Weights of a small mixture-of-experts language model, trained from scratch on English Wikipedia.
Size: 11 layers, width 256.
Experts: 12 experts in each of 5 layers, 576 SwiGLU neurons an expert, 1 pick a token, a sigmoid router.
Training: a variant of SOAP for the experts, 526M tokens, 3814 steps.
Below are experts of layer 7 (counted from 0) of a mixture-of-experts language model. Rows are named router (the router's row for the expert), down (a neuron's output weights, with its number) and show model dimensions 0-255. Each number is 128 + 32 x the weight over its row's rms, rounded and kept within 0 to 255.
Before each expert's rows: a language model's description of what the expert responds to. This comes from a sample of Wikipedia text that the model never trained on.

# expert 0
Commas and list separators. Commas and some other separators ending a name, clause or list item, also and, or, and table bars; e.g. Essendon, wrote, sang, Town Hall, Scranton.
router [ 93 141  82  77 132 107 113  83 151  80  90 145 132 128 171  96 102  93  76 155 101 123 101 127 119  89  97 158 158 219  92 117 114 137 114 139 126 132  63 136  79 165 161 118 147 125  75 100  97  56 151  99 175 169 135 104  97  99 142 138 179 197 164 119 169 124 155  69  96  84 136 113  92 137  93 138 133 198 101 143 176 106 177 120 139 138 103 116  81  68 154 111 123  98 122  83 143  39 137 123 143 135 177 175 119 130 125 174 157 151 138 172  87 122 110 102 111  85 155 132 122 159 109  91 108 144 152 145 180  97 139 191 106 167 141 138 135 109 136 132 127 132 136  66 129 187 127 119 101 112  74 146 118 107 115 135 156 114 111 104 107 131 112 120 100 143 139 179 138 147 137 105 151 109 159  99 166 178 214  84 116 138 139 123  95 120 135 174 127 136  43 105 156 142 157 184 136 150 118 147 123  71 123 109  69 148 188 175 155 191 160  92 152 124 138 161 152 157  78 234 128 125 135 125 118 119 137 169 174 117 123 173  72 114 124  90 140 101  54 141 112 140 143 168 123  98 108 166 135 119 152 120  99 130 122 158]
down0 [ 94 118  13 105  76 110  92 146 132 133  86 132 115 149 105 193 153 118 107 167 105 152 179 172  79  99  92  91 105 138 185 164 127 142 105  90 133 137  97 188 114 153 167  85 147 142  67  80 129 107  57 118  27 139 152 122  99  84  86  94 117 155 185 168 105 129  96 163 114  95 100  92  83  97 112  92 161 123  88 143  91  99 144 148 130 134 144 174 104 112 119  97 181  83  86  95  93 185 157 149 210 144 151  95 161 139 148 150  84 138  66 128 108 131 142 135  76 183 138 102 133 111 154 142  88 118 177 154 130  90 127 152 117 108 154 138 151  80 157 114 112 128 132  76  92 152 132  85  89 127 138  98 144 120 164 189  69 113  65 144  90 151 114 126 156 131 111 100 162 184 104 183 146  78 166 149 115 109 130 180 144 131 101  60 141 100 126 156 141 188 112 146 103 116 108 153 122  98 125 144 140 105 180 123 112 143 133 100  82 140 145 113 128 160 137 115 121 152 150  60 158 109 137 158 107 124 174 103 104 141 143 129 105 174 154  84 178 145 124 144 120 110 158 110 150 184  96 101  90 132 119 145 179 152 164 138]
down1 [132 111  53 134 127 161 140 115 124 159 106  81 132 102 108 138 179 180 100  98 157 101 107  77 129 165 137 158 146 106 131  83 119 161 181 134 143 174 145  62 116 126  96  90 108 104 166 159 101 139 102 176 108 153  86 168 134 169 145 110 171 113 170 154  54 145 120  81 179 161 146 109 123  64 140 137 153 112 138 135 200 169 147 159 118 155 114 136 129 138 187 101 168  94  75 131 108 181 123 177 163 117 167 114 130 128 154 136 111 106 132  95  99  69 127  81 179 149 122 161 132 137 121 137 135  99 132 129  98 155 109 127 102 145 121  80 115 167 132 171 120 119 153  59 130  69 129  73  66 151 105 193 132 106  83  47 140 124 107 140 180 136 113 116 134 162  90  64 112  61 158 113 154 122 170 139  67 163 191 153 117 104  99 134 150  73 130 159 211 101 169 169 160 136 162 145 148 153 145 160 144  94  73 127 117 121 162  97 119 151 147 131 168  93 120  62  71 129 201 118 130  84 128 116  97 109  71 111 127 138  91 156 102 143 168  94 144 169 157 129 150 162 120 129 116  72 104 138 153 144  97 134 138 166 127  78]
down2 [130 155  74  66 153 108  84 106 134  93 100 151  86 117 180 127 138 103  90 200 164 133 123 180 101 135 163 124 186 130  28 149 107 137 113 109 183  76 121  98 151 202 108 126  53 144 124 167 100  80 158 132 100 162 131 145 102 131 114 128 107 151 104 151 148 167  95 125 141 153 125 102 144 111 132 122 162 103 121 169 145 107 162 114 112 175 109 115 111  94  63  88 190 155 115 103  98 179 174  64 109  89 155 106  98 135 118 130  96 114 143 126  57 124 106  55  77  58 150 117 168 152 144 127 103 119 164 114 131  55 149 120 134  86 162 108  99 101 100 168  70 170 125 183 186 125  92 102 117 120 116 129 119 115 177 129  93 114 107 140  94 101  66  94 118 133 125 145 172 115 183 123 120 104 140 139 136 131 211 136 146 119  98 109 123 153 131 117 104 156 162 145 121  75 108  95 149 172 140 123 116 157 159 121 122  56 130 157 168 162 155 125 153 110 109 134 125 104 156 142  62 153 111 210 110  68 182 143 170 150 166 161 121 169 103 152 102 119 160 150  93 113  92 144 129 110 159 126 184 112 132 145 123  86 167 167]
down3 [158 140 108 115  96 150  89 144 121 116 106 109 167 130 135  75 102 151 191 172 165 172 136  85 128 131 106 118 144 138  91 122 165 110 102 171 138 183 130  33  82  93 139 129 182 140 138 118 135 113 147 114 102 106 139  71 109  87 145 136 146 160 160 124  89 106 160  83 134 156  68 148 126 136 136 173 101 119  79 150 117 109 109 120 117 109 173 163 216 109 103 160 106 123 119 141 137 160  94 163 174 102 161 173 117 157 113 105 137 107 102 134 106 158 126 122 115 192  62 176  75 126 169  94 103 128  69 161 130 167 202 135 122 157 141 156 150 118 108  96  62 126 168 116 115  84 147 170  80 117 161 177 140 131 141 137 177 159 144 178 113 188 109 127 171 137 137 163 208 123 103 162 154 166 134 111 136 170  70 116 109 107 182 162 140 213 117 158 142 168 111 125 125 157 115 203 171 192 128 137 113 124 138 124 123 144 255 138 169 122 146  91 126 115  64 153 165 139 131 154  87  95 129  76 109  59  91 156 171 149  95 167 120 131 149 129  85 128 123 121 121 145 150 113 135 101 117 130 154 100 127 123 118 128 113 151]
down4 [170 150  94 139  92  41  89 139 102  72 112 157 192 163 159 183  97 147 147 129 118 133 132 151 128 110 186 117 174 151 129 122  65 117 156 142 154 109 133 162 119 137 115 108 163 113  99  91 112 113 164 104 174 137 116 139 183 112  96 134 136 176 168  95  61 132 119  68 118  99  56 172 105 170 197 110 134 143 122 184 132 215 143 113 170 137 184 112  89 108 117 188 165 176 122 120 133 138 130 116 121 133 185 152 140  85 174 132 145 154 171 141  90 164 168  55 102 162  93 112 126 188 163 152 101 135 145 120 133 101 102 145 132 149 179 134  86 148 168 160  85 118 176 133 118 176 134 132 187 156 108 107  91 110 191 131 196 116 165 172  97  96 188 122 148 105 154 153  97  51 122 124 122 100 150  90 151 150 193 169 110 191 150 128 132 129  88 134 111 129 103 113 129 114 109 121 128 143 102 122 158 143 168 120 122 110 182 130 119 189 118 178 109 119 138  68 164 142 125 146  90 171 118 180 150 161 153  89 133 124 184 120 139  82 119 130 136 124  81  91  76 118 126 183 138 111 135 125 104 116  87 147 127  72 120 131]